Experts of a small language model.
Size: 11 layers, 54.1M parameters.
Experts: a softmax router, a shared expert of 512 neurons.
Training: a variant of Adam for the experts, 489M tokens, 3727 steps.
Below are experts of layer 8 (counted from 0) of a mixture-of-experts language model. Rows are named router (the router's row for the expert), up (a neuron's input weights, with its number), down (a neuron's output weights, with its number) and show model dimensions 0-223. Each number is 200 + 20 x the weight over its row's rms, rounded and kept within 0 to 999.
After each expert's rows: a language model's description of what the expert responds to. This comes from a sample of Wikipedia text that the model never trained on.

# expert 7
router,184,210,151,246,202,229,202,182,213,201,240,219,191,202,185,158,219,212,190,236,257,222,191,217,166,205,232,197,175,199,186,230,214,189,180,234,179,178,191,201,209,178,192,186,190,187,193,176,216,221,205,157,198,213,216,205,173,200,195,189,196,229,239,191,176,214,191,203,201,193,170,211,222,188,174,175,210,229,176,185,177,176,217,193,198,228,192,210,220,202,207,198,175,186,193,167,181,197,194,226,231,213,170,177,193,155,202,181,225,178,232,202,218,203,199,225,181,226,180,191,213,212,181,181,188,225,211,196,192,206,199,175,204,180,226,194,200,193,213,208,181,225,196,226,239,183,199,188,218,204,194,195,204,193,187,209,212,214,174,188,216,247,198,180,207,194,200,200,202,207,192,196,202,199,211,158,226,221,226,195,212,244,204,208,244,226,206,202,209,235,167,177,189,208,173,168,181,184,229,192,179,231,224,198,184,209,193,183,196,189,209,165,193,171,162,218,214,183,165,177,209,174,201,201
up10,170,201,257,196,179,171,176,234,213,182,218,267,202,206,195,227,184,201,236,185,194,197,183,188,233,201,204,180,221,159,183,212,198,193,206,209,171,236,197,218,209,210,189,174,191,195,187,249,207,201,203,173,188,200,189,191,195,201,219,210,202,180,195,196,219,224,193,218,172,175,184,213,194,170,184,197,194,206,193,179,177,171,154,180,214,203,213,207,184,192,218,199,231,246,192,203,181,188,209,188,226,236,219,183,244,215,175,192,170,195,204,190,192,200,179,180,195,185,206,175,222,165,173,217,197,186,156,202,160,205,203,203,196,182,189,191,182,224,154,168,194,216,192,180,216,184,207,190,192,244,189,205,206,192,178,211,191,215,192,241,205,210,236,205,190,209,212,235,214,186,189,190,196,189,220,185,223,167,159,208,196,224,219,228,197,220,238,196,195,229,169,187,209,157,208,205,204,212,201,194,204,235,222,191,203,204,226,215,203,206,211,206,226,219,200,213,167,213,204,198,187,207,209,226
down10,200,199,208,220,195,192,218,186,218,189,228,178,180,220,196,173,208,191,193,208,198,167,210,208,189,202,184,220,204,224,197,168,228,204,165,196,190,182,222,199,219,165,212,191,211,200,223,226,193,230,196,168,208,188,219,221,221,196,209,194,230,205,213,214,206,243,220,198,200,164,189,203,183,157,153,159,205,227,201,190,199,175,224,191,237,199,221,223,215,229,201,195,194,194,232,175,228,167,220,170,191,177,205,199,200,184,206,207,181,206,213,201,202,218,279,219,217,182,234,212,180,171,222,157,214,174,179,175,204,177,210,170,206,219,179,219,218,207,193,192,213,175,213,209,220,177,200,194,209,217,217,211,203,214,233,203,208,187,210,206,183,169,234,186,216,216,172,198,228,229,167,170,191,210,207,183,182,180,199,229,237,210,202,212,183,185,211,231,163,230,185,224,207,211,246,204,212,195,221,189,153,192,184,171,218,197,207,224,211,199,191,189,183,214,208,224,179,205,221,203,211,204,206,227
What it handles: Word-internal pieces of non-English personal and place names, often with diacritics, like ñ, ș, š, Giac(ch)ino, Alcán(t)ara.

# expert 19
router,160,215,178,218,185,186,157,225,199,205,219,209,201,202,183,164,195,228,177,227,162,228,186,182,190,229,180,195,230,194,230,178,172,199,201,171,207,197,151,218,189,205,240,225,186,173,193,212,202,208,213,222,178,189,171,192,192,242,181,231,191,223,181,220,237,201,200,156,230,236,208,176,196,205,205,209,218,155,209,194,223,213,204,183,205,205,228,191,190,187,193,207,218,212,246,221,181,201,197,227,221,192,260,227,206,229,189,203,225,204,214,216,231,197,179,192,204,252,178,220,184,218,193,193,176,200,195,208,200,198,179,163,215,204,221,223,190,196,220,209,206,227,227,209,176,176,194,205,201,206,244,178,209,220,182,200,182,204,197,186,221,221,207,210,200,229,218,203,176,208,203,192,203,187,203,186,189,211,207,185,170,193,211,211,190,212,219,211,214,198,170,221,209,188,173,215,209,183,212,224,201,220,217,222,196,163,229,181,184,195,209,179,226,193,213,227,185,232,209,226,156,191,192,179
up1,202,209,246,253,218,184,210,207,209,187,202,193,176,216,228,204,221,203,196,189,170,175,227,194,195,227,200,209,219,222,192,211,213,180,224,246,208,186,205,216,210,184,197,201,233,198,206,198,231,182,199,204,189,173,182,166,189,207,214,172,162,220,188,194,198,212,201,191,205,187,212,191,188,205,200,208,198,196,193,166,234,166,224,201,208,215,204,195,189,191,175,211,179,198,190,243,202,221,209,199,202,211,209,240,195,240,210,210,214,208,227,221,193,209,240,196,187,200,231,204,192,213,181,183,169,187,232,172,196,186,223,172,221,232,199,186,176,228,208,194,182,163,192,192,206,155,224,222,166,249,201,172,214,193,199,221,192,198,200,194,191,158,224,231,223,179,186,196,190,190,216,214,194,175,193,205,198,248,164,187,217,192,167,250,199,217,179,164,190,204,189,223,181,199,162,216,209,211,185,185,242,176,204,223,194,171,214,197,216,235,189,198,206,177,199,192,178,216,212,201,207,154,170,195
down1,197,168,200,242,152,211,217,212,247,195,225,172,199,171,201,186,207,218,187,209,204,184,197,177,176,225,189,220,229,185,248,200,201,201,220,244,225,194,246,197,182,203,242,212,234,190,218,193,214,201,234,186,213,217,200,170,193,182,219,200,197,178,205,187,172,215,207,222,195,165,188,210,181,200,200,183,201,210,196,224,202,191,209,185,228,200,217,192,190,223,211,180,205,207,188,224,213,213,212,197,160,213,189,197,202,202,221,197,240,213,152,214,184,223,221,190,198,186,182,192,229,225,204,171,192,139,211,208,209,206,175,184,182,205,205,179,210,220,193,175,224,205,198,164,202,186,192,200,198,177,180,180,201,191,221,179,204,180,194,178,175,184,204,233,229,201,169,181,203,213,190,213,178,228,217,179,173,224,201,196,221,178,194,193,211,199,164,199,171,175,228,187,183,207,198,171,217,211,217,168,241,220,211,200,210,172,186,189,194,193,208,174,180,174,208,227,161,200,171,190,156,176,169,190
What it handles: Pipe separators between cells in sports score and statistics tables, plus some sentence-final periods and verbs like asks, tells.

# expert 23
router,190,144,231,177,159,218,177,217,226,221,206,195,200,242,195,162,182,176,188,197,179,189,215,189,208,181,192,223,219,211,180,179,251,191,240,178,191,218,196,190,159,228,228,206,217,236,214,205,200,220,211,171,168,211,207,147,188,224,198,241,196,205,235,229,230,177,208,213,161,213,205,174,193,207,167,193,196,228,198,205,219,198,166,215,201,176,208,208,183,186,197,186,216,184,207,210,208,241,203,182,196,183,191,208,192,202,212,176,189,218,210,201,199,214,221,160,219,198,210,191,172,222,191,186,210,181,189,249,200,186,205,186,229,179,188,208,227,197,204,198,192,183,210,236,219,165,190,214,219,169,205,211,221,207,188,195,178,221,213,243,222,232,172,199,210,195,190,205,210,211,227,215,193,208,220,201,197,217,206,170,196,190,197,199,183,180,190,193,194,203,230,225,211,201,136,210,172,178,193,195,190,199,206,170,168,194,184,197,172,191,186,177,204,213,195,186,165,188,204,198,167,191,206,209
up0,204,190,161,197,206,206,212,216,202,221,183,225,188,212,167,230,184,234,206,200,214,201,184,192,181,213,172,220,185,178,192,211,215,187,198,230,203,213,206,200,174,201,192,177,185,205,232,189,176,179,187,192,200,221,177,199,199,190,234,185,233,178,195,182,198,233,198,191,232,204,198,214,219,190,181,220,209,203,168,230,202,209,206,211,220,238,203,173,157,223,205,205,199,191,203,196,228,184,188,200,187,208,216,200,218,173,177,192,169,163,213,197,199,175,201,223,159,217,220,242,237,219,201,219,185,192,181,185,210,192,204,202,203,208,199,166,206,205,225,204,198,222,228,173,206,260,206,174,159,199,217,204,197,189,206,182,154,237,149,208,212,140,233,190,183,198,210,198,188,188,160,204,188,199,197,181,198,232,202,213,165,219,186,197,192,219,212,244,195,191,192,191,176,229,187,193,162,234,177,216,204,199,185,207,194,234,189,204,197,192,196,216,204,218,182,183,223,158,171,190,205,234,197,164
down0,204,204,218,197,201,185,185,208,213,235,237,239,190,235,191,214,168,188,186,218,157,181,153,181,213,206,164,253,163,191,176,189,227,220,239,212,205,226,176,198,168,211,199,181,215,222,211,206,225,211,172,195,213,214,197,210,205,176,218,185,196,217,214,221,212,213,175,205,221,205,187,202,179,199,188,211,175,208,210,203,195,239,188,215,196,166,216,236,213,195,179,185,219,221,205,215,196,168,200,194,220,190,209,233,222,213,194,154,175,171,195,229,186,187,251,201,212,204,200,181,192,199,218,185,192,191,206,219,179,206,194,205,229,169,198,208,208,222,203,192,221,190,205,170,240,201,187,177,153,164,200,203,237,156,180,188,194,221,208,200,164,185,210,169,202,180,212,216,158,197,198,201,158,210,182,183,165,210,212,201,184,200,206,214,199,170,223,219,180,173,206,190,192,193,177,244,197,190,196,179,208,221,193,182,180,191,190,210,165,181,173,208,187,212,186,203,183,228,209,192,215,182,213,197
What it handles: On before dates, as in held on 21 July or On September 26, plus based, born, Born:, Died: and Released: labels.

# expert 28
router,172,204,197,186,167,197,185,229,186,205,205,178,210,160,212,220,207,203,211,208,173,225,185,230,176,225,217,199,184,221,204,174,208,229,169,193,196,167,183,195,212,205,187,200,196,213,199,202,218,236,222,194,255,239,194,177,217,212,199,213,197,198,190,208,218,198,216,178,212,184,187,186,228,206,168,164,219,191,211,215,199,214,156,173,182,199,222,188,199,211,190,233,199,183,220,200,212,192,190,189,180,183,206,223,184,224,191,182,185,216,205,183,212,213,208,163,206,219,228,200,234,200,209,185,228,169,171,174,253,227,217,212,214,180,168,188,188,207,197,187,224,183,176,173,178,219,205,188,187,215,195,229,214,182,193,186,214,218,209,211,205,177,208,226,174,233,209,174,208,244,210,212,244,209,209,235,170,201,180,219,216,189,202,197,196,150,235,227,205,218,209,182,209,209,203,174,200,192,150,219,185,204,223,167,169,200,192,223,199,198,162,223,184,201,234,219,236,224,209,220,192,213,192,225
up0,215,160,223,187,228,175,192,215,173,201,214,198,141,183,179,203,179,204,202,221,196,218,213,209,206,170,156,186,184,211,167,213,175,166,209,224,196,201,164,199,230,212,194,194,205,179,171,199,193,196,178,211,195,195,179,210,199,184,183,198,193,208,210,180,233,232,188,214,229,168,166,192,186,187,206,199,216,198,219,193,202,186,231,223,217,198,181,209,213,201,193,188,185,197,170,208,196,196,199,196,251,182,182,222,179,167,206,205,211,209,254,206,210,206,199,197,194,157,200,197,194,240,138,240,194,206,220,206,204,218,222,183,201,223,222,216,214,218,218,205,215,197,222,212,245,190,200,195,205,209,226,219,210,191,180,186,178,198,223,210,188,212,174,251,222,191,198,197,181,184,216,202,180,165,210,192,233,197,170,195,211,217,209,194,215,216,181,167,174,198,211,209,205,209,183,193,207,167,197,225,197,142,204,201,247,177,212,216,218,220,237,196,195,231,192,185,211,208,231,170,229,207,206,195
down0,226,197,159,184,181,202,182,207,229,204,233,195,218,202,177,197,167,210,243,214,176,196,219,180,232,205,181,155,207,201,195,184,191,205,196,168,249,202,184,190,223,202,206,202,236,225,218,174,190,209,208,146,184,184,233,209,183,205,171,184,180,199,194,192,215,167,224,174,182,186,244,218,188,224,186,185,179,195,203,181,173,197,189,194,161,217,181,180,259,152,198,189,204,165,177,234,206,208,178,203,203,193,174,216,184,195,200,189,228,223,202,200,184,244,206,224,188,183,190,189,221,174,207,192,200,157,215,200,225,228,167,228,196,216,228,234,213,206,170,206,185,223,219,193,194,168,190,171,189,208,208,222,211,200,201,208,189,203,201,211,215,208,236,191,232,175,202,219,213,182,213,209,184,195,213,179,176,206,174,218,187,211,205,152,200,232,197,198,183,188,200,223,197,190,202,176,194,203,188,205,207,209,195,227,216,199,210,205,213,195,211,218,193,204,163,189,169,159,201,222,188,176,184,213
What it handles: Ordinal numbers and suffixes like 1st, 2nd, 39th in military units, draft rounds and seasons, plus words like Regiment, Squadron.

# expert 9
router,211,194,213,165,185,226,235,174,155,204,223,197,210,197,201,202,205,220,153,176,198,218,241,174,223,216,197,210,203,217,195,181,191,199,194,214,218,191,201,210,180,222,203,188,180,213,206,228,175,197,216,207,178,201,166,190,240,199,190,212,195,196,215,198,165,197,183,230,191,235,222,196,167,218,224,185,233,228,219,209,196,203,183,208,220,183,180,176,184,231,234,198,240,218,198,191,199,198,193,198,166,171,245,197,221,259,183,226,182,142,203,146,222,171,217,180,207,213,217,201,213,191,202,209,202,182,215,203,177,210,208,179,199,201,181,243,180,207,205,236,193,218,194,186,210,193,193,190,167,190,202,179,221,194,226,237,212,188,218,220,180,200,227,184,184,202,207,198,169,207,202,209,193,178,204,185,216,213,177,179,237,202,204,213,239,203,232,195,178,188,171,185,203,212,232,188,196,200,218,203,211,217,190,214,221,178,227,225,196,214,202,225,188,222,214,225,190,253,194,191,187,186,182,203
up1,241,218,171,208,209,234,190,178,190,211,224,178,193,196,161,173,217,224,201,217,212,188,203,214,195,209,202,211,196,159,188,216,206,187,192,226,222,216,212,151,174,192,232,222,181,197,152,206,198,185,163,194,216,201,234,227,195,190,217,198,214,215,221,176,195,190,179,197,187,174,197,176,175,206,227,208,212,218,172,223,212,152,226,209,192,202,195,189,189,209,215,216,211,180,161,207,206,205,232,179,211,215,227,215,231,190,200,178,248,195,242,223,188,203,203,223,225,211,182,222,217,178,210,192,194,201,216,222,208,231,221,235,227,174,244,189,194,190,200,192,195,189,193,230,222,228,223,199,181,177,203,195,171,191,189,197,220,183,191,182,171,208,232,186,185,162,214,198,183,209,191,197,198,188,199,193,219,193,173,191,234,219,195,209,213,211,200,204,211,218,171,234,184,190,205,201,161,198,206,182,180,195,188,281,193,191,173,197,203,173,235,185,194,224,200,190,193,191,177,223,205,228,208,207
down1,178,167,223,225,225,206,248,225,231,202,202,181,199,210,187,190,179,232,227,218,189,168,200,214,165,197,206,192,209,186,226,213,233,224,194,172,237,186,179,190,227,215,176,224,189,185,209,203,211,189,210,163,227,218,223,241,191,201,217,188,188,241,226,186,220,193,227,185,188,217,206,187,195,202,185,222,179,197,181,220,179,170,190,179,200,190,213,206,216,166,198,179,241,185,191,179,207,213,202,216,174,208,206,207,205,204,188,188,216,212,189,190,170,205,191,189,191,215,174,211,206,221,209,194,215,221,223,170,197,219,234,165,192,224,210,229,212,185,231,220,201,237,198,203,173,150,244,212,222,206,190,251,200,195,205,184,188,211,199,169,213,203,235,206,169,213,195,184,179,226,204,183,233,162,202,230,221,200,197,183,241,215,197,176,202,217,193,188,193,220,186,206,199,195,252,219,207,185,205,196,166,216,183,194,235,190,213,197,195,243,227,198,213,224,181,222,203,203,202,183,202,229,207,222
What it handles: Nouns and plural endings heading a noun phrase, often after the/this and before a verb, such as structure, players, moths, issues, "(age" in infoboxes.

# expert 17
router,198,194,208,206,215,219,192,205,217,170,208,221,240,188,216,202,207,231,186,171,183,235,183,203,210,249,192,199,214,165,213,209,199,221,174,202,194,178,200,219,237,198,262,186,210,196,191,191,200,215,199,217,181,225,195,183,209,187,207,185,186,214,229,141,179,183,205,230,195,220,196,198,194,210,200,218,233,171,201,183,218,237,189,214,190,203,208,157,207,208,217,169,190,176,174,190,175,184,202,212,181,216,161,201,216,206,183,201,215,191,191,176,209,180,226,155,197,210,187,212,184,206,188,200,191,211,201,183,188,206,193,216,234,180,204,209,204,217,210,204,247,167,189,191,212,198,192,195,209,216,185,147,196,230,187,191,162,185,176,189,190,168,193,215,198,221,243,223,184,171,213,204,182,183,187,203,184,230,223,212,208,195,184,265,181,179,193,190,207,210,238,201,199,213,192,211,191,196,192,206,202,224,189,227,198,237,179,207,208,181,229,223,183,250,210,216,168,228,215,171,200,215,168,218
up0,237,203,213,212,219,235,179,177,212,197,184,197,198,189,201,167,227,208,211,206,206,174,201,171,159,219,204,196,202,210,227,232,186,193,186,193,210,213,202,186,219,219,197,199,200,225,180,182,190,205,176,189,168,220,194,220,210,208,163,200,196,161,223,206,184,239,176,203,197,221,198,178,185,205,218,210,176,209,208,193,178,219,232,177,207,184,149,201,218,204,184,196,196,186,165,214,194,209,190,218,242,179,191,223,183,200,218,204,182,177,206,204,206,215,202,176,154,243,149,178,263,208,255,197,220,237,197,204,205,199,196,199,191,176,193,204,214,201,178,226,170,206,235,208,193,227,211,227,219,208,194,183,202,205,198,201,210,224,194,175,217,223,222,211,181,214,218,186,180,188,180,213,199,213,216,176,209,192,231,170,198,214,209,181,208,227,198,168,204,208,172,210,172,211,206,212,223,190,160,221,206,180,182,210,213,175,234,202,214,211,156,235,182,185,196,187,213,169,197,260,188,192,203,210
down0,195,189,187,203,215,190,194,186,242,206,195,222,198,200,211,202,185,236,213,180,198,235,172,228,212,205,176,182,214,182,190,214,188,212,213,202,211,198,226,200,208,178,223,200,204,193,185,239,190,155,199,198,190,226,193,189,218,213,198,205,225,218,220,222,202,191,175,198,235,225,209,229,198,223,194,207,200,214,186,176,212,261,228,139,156,216,193,212,185,189,193,194,190,199,188,207,238,194,231,168,212,211,228,190,192,203,225,183,189,202,203,231,204,202,217,196,193,172,204,230,186,206,176,231,165,192,237,207,208,170,177,227,208,209,185,178,196,188,198,204,189,202,203,170,210,200,174,224,218,230,209,222,201,215,188,219,206,185,150,200,205,208,205,170,201,189,229,194,201,189,214,224,204,200,181,254,194,170,244,218,139,231,217,198,178,165,234,177,206,228,184,206,204,186,209,218,222,218,170,185,183,215,180,213,233,220,201,184,213,184,187,207,188,194,189,240,228,190,172,186,206,217,211,203
What it handles: Closing parentheses, heading equals signs, table divider rows like |---|---|, and final periods ending dates or lines.

# expert 24
router,166,178,188,193,204,183,242,221,220,173,237,237,185,203,187,199,183,183,210,194,219,199,222,184,144,174,183,180,155,181,190,254,192,207,178,167,205,162,213,174,231,175,171,172,178,212,183,202,223,203,235,179,226,165,195,219,204,177,203,179,187,217,212,204,221,198,192,191,162,168,188,187,167,184,194,196,213,227,172,171,162,206,205,210,193,188,191,199,216,213,183,201,201,200,198,198,199,191,172,223,183,208,218,219,225,183,223,212,163,203,182,185,201,200,199,198,219,183,205,179,208,201,171,187,209,219,146,228,196,200,201,193,178,250,151,190,209,210,202,208,196,210,194,192,198,180,188,192,189,198,173,182,226,165,208,209,224,189,162,208,172,205,208,189,206,163,205,198,191,194,210,195,201,211,161,193,207,210,220,181,197,185,219,231,169,248,206,222,203,185,189,242,188,176,221,188,224,235,206,172,233,181,220,207,185,193,202,198,209,195,222,199,201,200,186,206,209,197,213,192,204,181,222,191
up1,214,214,198,225,188,206,161,218,225,207,209,219,203,200,202,160,156,211,194,173,198,228,170,229,202,199,181,245,217,199,241,201,164,206,201,203,224,174,217,207,199,182,189,186,202,232,184,174,197,204,194,190,193,197,177,203,185,189,185,213,168,202,163,201,221,205,173,190,195,197,179,206,195,166,230,190,209,229,165,214,184,178,221,175,220,205,171,207,188,219,204,200,189,190,229,215,227,234,217,207,197,214,200,215,205,194,192,190,182,217,154,175,191,244,196,213,188,201,192,191,184,164,193,222,193,203,190,164,232,194,205,184,214,207,202,201,201,203,204,174,210,157,156,221,218,191,206,182,139,241,199,197,209,194,196,213,188,215,209,186,213,183,201,201,188,171,219,215,203,212,227,204,225,169,205,203,236,206,176,191,186,204,196,164,184,223,240,196,220,223,187,227,187,194,185,196,180,226,211,229,261,159,229,178,198,207,195,175,161,207,192,202,196,192,181,218,201,188,152,209,195,215,208,200
down1,213,203,230,199,199,192,230,180,241,211,216,171,192,214,201,205,201,202,185,207,199,185,204,192,168,199,194,177,218,210,180,185,192,216,205,229,188,211,210,204,228,175,187,211,193,184,229,213,191,229,191,203,209,170,225,202,161,204,212,188,221,179,225,184,189,203,197,232,179,188,200,187,203,185,220,217,207,206,210,181,215,198,208,178,172,239,181,222,245,225,201,205,232,201,193,196,170,210,197,168,184,220,190,201,217,204,209,166,187,201,204,186,187,181,197,213,181,225,231,211,214,208,209,189,166,177,213,188,166,174,199,175,222,209,207,178,224,223,154,190,204,170,200,233,214,208,175,210,180,207,226,220,234,237,208,202,234,193,223,199,184,225,180,193,209,232,126,225,174,185,236,180,175,184,212,161,188,156,252,180,216,190,201,174,217,176,178,208,182,163,197,208,218,236,189,197,170,185,188,210,221,218,214,172,216,211,193,177,184,184,215,203,210,205,231,177,216,184,204,200,196,232,180,200
What it handles: Word-internal fragments and stems that continue into a suffix, such as couns-ell-ing, teen-ag-er, debut, review, observ.

# expert 25
router,227,214,166,227,202,210,165,185,229,225,226,205,193,176,154,196,212,213,190,229,227,182,224,201,210,198,187,214,181,217,197,186,216,203,202,188,206,194,248,189,215,206,231,209,192,221,186,183,210,186,198,205,230,189,198,201,220,171,198,204,152,166,199,211,181,212,216,189,195,234,193,177,189,216,204,227,198,196,201,185,218,191,207,206,185,207,161,150,228,182,197,153,166,176,235,232,182,212,178,177,205,228,208,203,197,230,205,234,211,197,196,180,180,241,200,181,175,190,167,181,228,213,201,214,239,203,205,224,175,222,220,184,163,248,237,184,174,213,207,198,188,168,189,210,217,243,204,217,186,213,189,192,191,214,243,181,220,190,203,200,166,189,208,180,208,222,205,200,200,190,178,207,217,237,214,186,206,205,232,213,192,215,215,208,192,239,182,182,215,206,192,216,192,217,194,180,218,191,166,206,181,220,180,241,197,213,165,173,220,207,193,214,213,216,221,224,179,211,199,192,221,220,203,204
up1,190,196,152,180,228,216,202,204,215,230,211,203,199,191,212,232,228,218,200,216,216,162,217,202,207,152,174,164,178,194,143,228,192,205,191,188,201,201,195,212,190,180,204,242,206,218,166,185,242,199,202,180,194,190,219,199,193,206,206,185,224,200,210,213,210,209,223,186,209,189,201,196,190,209,229,203,195,183,192,170,227,188,244,191,193,194,206,224,208,202,180,196,207,169,199,183,206,221,199,191,213,137,207,240,228,215,153,179,217,196,239,197,194,175,182,220,185,235,249,169,234,193,210,210,185,235,213,208,197,163,227,197,207,217,225,210,177,202,216,208,202,193,204,174,218,191,217,220,194,179,202,211,188,207,182,172,211,228,199,233,164,197,223,204,179,192,199,189,180,192,211,178,197,219,189,182,191,195,218,213,151,232,196,213,232,216,238,217,200,167,203,210,172,223,231,169,214,211,203,202,182,197,192,211,196,181,211,212,161,203,213,213,231,184,199,212,194,186,207,194,183,205,242,210
down1,188,206,231,163,202,189,180,210,235,202,185,205,197,201,194,192,171,197,197,214,199,186,183,208,207,196,194,185,203,206,202,203,269,236,183,163,209,187,196,217,213,216,190,210,176,187,223,234,201,225,212,217,199,188,256,190,196,188,189,207,174,235,220,200,223,181,171,178,191,187,240,190,258,225,205,204,168,160,211,178,164,186,157,211,183,212,195,173,193,197,195,178,222,189,213,173,178,230,199,160,196,216,180,222,215,162,227,178,215,202,184,209,212,203,208,196,197,206,230,188,208,209,232,216,189,188,194,180,188,229,213,200,203,187,197,211,218,170,242,204,162,234,207,200,168,218,247,182,197,213,183,233,171,195,188,224,231,201,190,171,196,229,240,201,217,203,219,221,177,206,213,197,188,221,216,198,179,212,212,212,187,206,233,203,209,182,227,212,215,185,225,226,183,183,179,195,198,189,189,183,205,181,151,197,168,197,209,176,196,188,203,198,203,211,224,206,224,186,212,178,202,222,218,203
What it handles: The, a, an, its and possessive 's before nouns, especially in place and settlement descriptions, like "in the village", "The town".

# expert 21
router,187,205,216,212,175,207,197,218,179,181,165,169,202,228,221,201,188,186,186,194,180,246,178,194,186,227,200,214,195,218,221,227,183,194,172,187,199,190,173,202,185,225,204,193,197,188,189,212,208,209,201,260,180,166,190,227,180,234,224,192,206,219,206,200,227,170,229,171,192,199,204,220,220,192,165,179,188,192,180,229,184,228,164,216,215,200,218,159,177,197,190,186,227,224,230,208,201,202,206,181,222,218,205,214,204,188,185,214,212,197,210,173,211,200,195,162,234,223,199,178,178,201,195,196,155,176,146,220,220,215,180,203,179,193,206,193,208,198,194,184,213,177,203,212,191,219,195,200,216,187,180,189,188,228,177,209,191,237,173,182,188,186,168,229,195,206,232,240,189,205,222,196,208,202,212,217,228,183,191,233,181,192,230,185,185,196,213,196,168,211,194,180,225,152,229,241,197,197,186,201,182,212,217,178,195,185,221,173,207,214,186,171,202,205,241,189,181,195,179,224,190,155,189,239
up1,199,196,195,209,187,211,171,176,181,256,178,243,210,208,205,243,209,216,180,200,200,200,204,221,196,194,250,197,217,200,188,215,219,157,174,202,184,198,188,177,184,201,165,226,185,180,191,180,215,227,209,201,186,229,180,209,201,185,239,243,183,234,219,178,188,207,203,190,223,172,217,203,191,197,201,220,205,213,193,217,164,208,188,196,211,180,194,184,190,206,196,185,197,207,171,174,231,233,190,208,198,217,171,176,219,210,169,208,194,183,194,180,223,176,162,204,196,193,218,242,177,223,165,210,206,224,176,165,203,158,190,211,200,175,192,222,178,196,226,234,200,201,197,191,224,203,222,184,212,186,187,194,210,184,190,213,193,195,214,228,165,235,223,213,203,205,156,193,221,197,219,211,263,238,166,223,212,209,225,195,190,211,216,183,217,210,178,208,183,209,225,207,200,201,206,183,193,211,200,194,199,199,218,179,205,212,211,199,212,186,183,260,218,206,155,212,188,212,167,184,197,177,183,215
down1,230,188,218,218,201,207,213,183,180,185,191,236,200,186,208,212,202,190,214,215,198,206,192,217,209,184,214,153,183,243,199,191,189,199,180,196,170,211,171,208,218,217,186,185,188,211,190,202,199,199,235,222,224,176,174,206,192,185,115,191,199,205,225,206,193,194,210,189,208,207,193,198,182,174,219,219,216,203,219,195,203,224,177,182,186,211,196,171,173,212,158,210,154,149,190,162,194,210,190,214,200,204,209,182,176,192,203,215,174,182,236,191,187,233,198,190,202,171,198,191,182,208,204,177,171,206,231,220,230,209,226,205,174,211,215,211,181,197,191,199,180,232,194,186,182,209,154,203,184,209,209,203,157,168,204,221,192,201,164,211,177,221,191,190,182,215,170,182,196,223,192,144,192,178,221,213,212,220,234,178,238,189,216,203,186,194,197,207,247,224,228,197,216,189,204,181,211,211,188,203,204,236,200,178,155,188,182,200,216,179,216,173,236,192,192,219,188,226,188,201,230,183,200,195
What it handles: Blank cells and small numbers in wiki tables, especially election results and sports statistics, such as empty cells, 1, DF, MF.

# expert 11
router,184,221,204,185,197,232,220,217,173,190,168,219,239,171,197,228,208,182,225,184,201,184,228,178,213,147,194,222,229,220,212,187,177,226,173,200,199,193,217,210,185,194,231,156,214,189,188,203,185,208,187,137,199,222,216,202,217,180,196,231,182,198,159,215,184,203,221,155,186,192,223,182,200,218,217,200,202,216,196,205,191,189,239,213,232,180,219,208,223,192,170,213,176,201,186,201,220,173,184,217,149,211,187,198,166,198,184,194,207,180,187,220,178,179,225,206,237,203,219,224,206,185,214,163,196,214,196,165,208,218,159,224,221,192,197,211,203,215,194,183,195,221,195,205,203,185,199,203,206,170,224,195,186,202,225,184,204,189,244,200,220,237,199,202,191,244,192,177,221,187,194,211,213,217,197,223,191,187,191,190,224,216,233,185,218,199,182,203,215,172,202,214,172,210,215,196,228,191,219,219,184,196,232,171,187,231,190,164,222,210,227,218,194,216,197,186,185,193,191,217,177,164,238,218
up1,221,201,209,206,206,219,189,186,232,187,187,207,204,193,246,170,205,235,191,210,179,146,235,187,194,193,204,183,229,204,149,229,211,196,221,246,189,193,224,177,180,199,183,213,205,216,195,231,203,159,221,197,160,183,187,199,169,165,204,186,209,187,222,177,189,218,235,208,196,183,212,194,168,209,173,220,190,214,204,213,203,173,159,206,168,209,195,161,217,239,223,193,233,189,223,207,193,192,184,201,179,193,223,187,192,176,172,201,206,211,157,205,192,223,182,167,209,217,221,198,203,180,192,184,204,209,198,179,194,238,197,196,175,191,192,195,213,191,215,221,201,224,223,179,256,238,204,176,209,170,198,164,200,212,207,165,179,226,213,199,201,233,175,163,232,195,229,193,185,215,203,189,222,197,212,206,224,199,187,220,200,219,208,194,221,194,242,169,217,192,185,217,190,186,208,173,206,197,174,209,206,219,192,220,203,185,218,216,245,198,194,198,188,200,186,203,185,216,223,182,186,207,171,219
down1,183,250,269,213,156,222,216,201,212,198,198,160,183,235,161,176,167,209,236,183,198,197,202,184,203,197,208,197,227,172,191,193,208,150,221,211,174,168,205,164,207,183,198,211,191,203,195,170,220,204,202,215,212,213,189,203,174,205,239,214,195,220,175,180,195,213,164,174,183,180,202,199,191,218,211,209,218,188,205,183,170,208,185,232,201,237,179,194,177,187,224,170,171,214,179,204,205,210,192,253,208,212,204,198,205,167,218,214,222,187,187,230,180,216,202,182,230,196,169,190,203,217,227,218,194,199,187,192,215,205,225,201,200,238,179,171,214,207,176,202,203,195,179,215,208,203,170,185,183,194,184,197,211,209,179,157,212,193,209,151,215,210,196,195,220,189,238,215,240,215,206,205,219,165,219,176,236,215,168,177,201,194,168,190,187,177,219,183,182,217,192,203,194,173,195,202,204,192,209,171,216,215,178,232,212,205,179,186,204,217,190,200,199,202,194,196,215,222,202,183,210,219,196,238
What it handles: Nouns and particles for place, part or direction after the or a, such as end, back, north, top, part, up, off.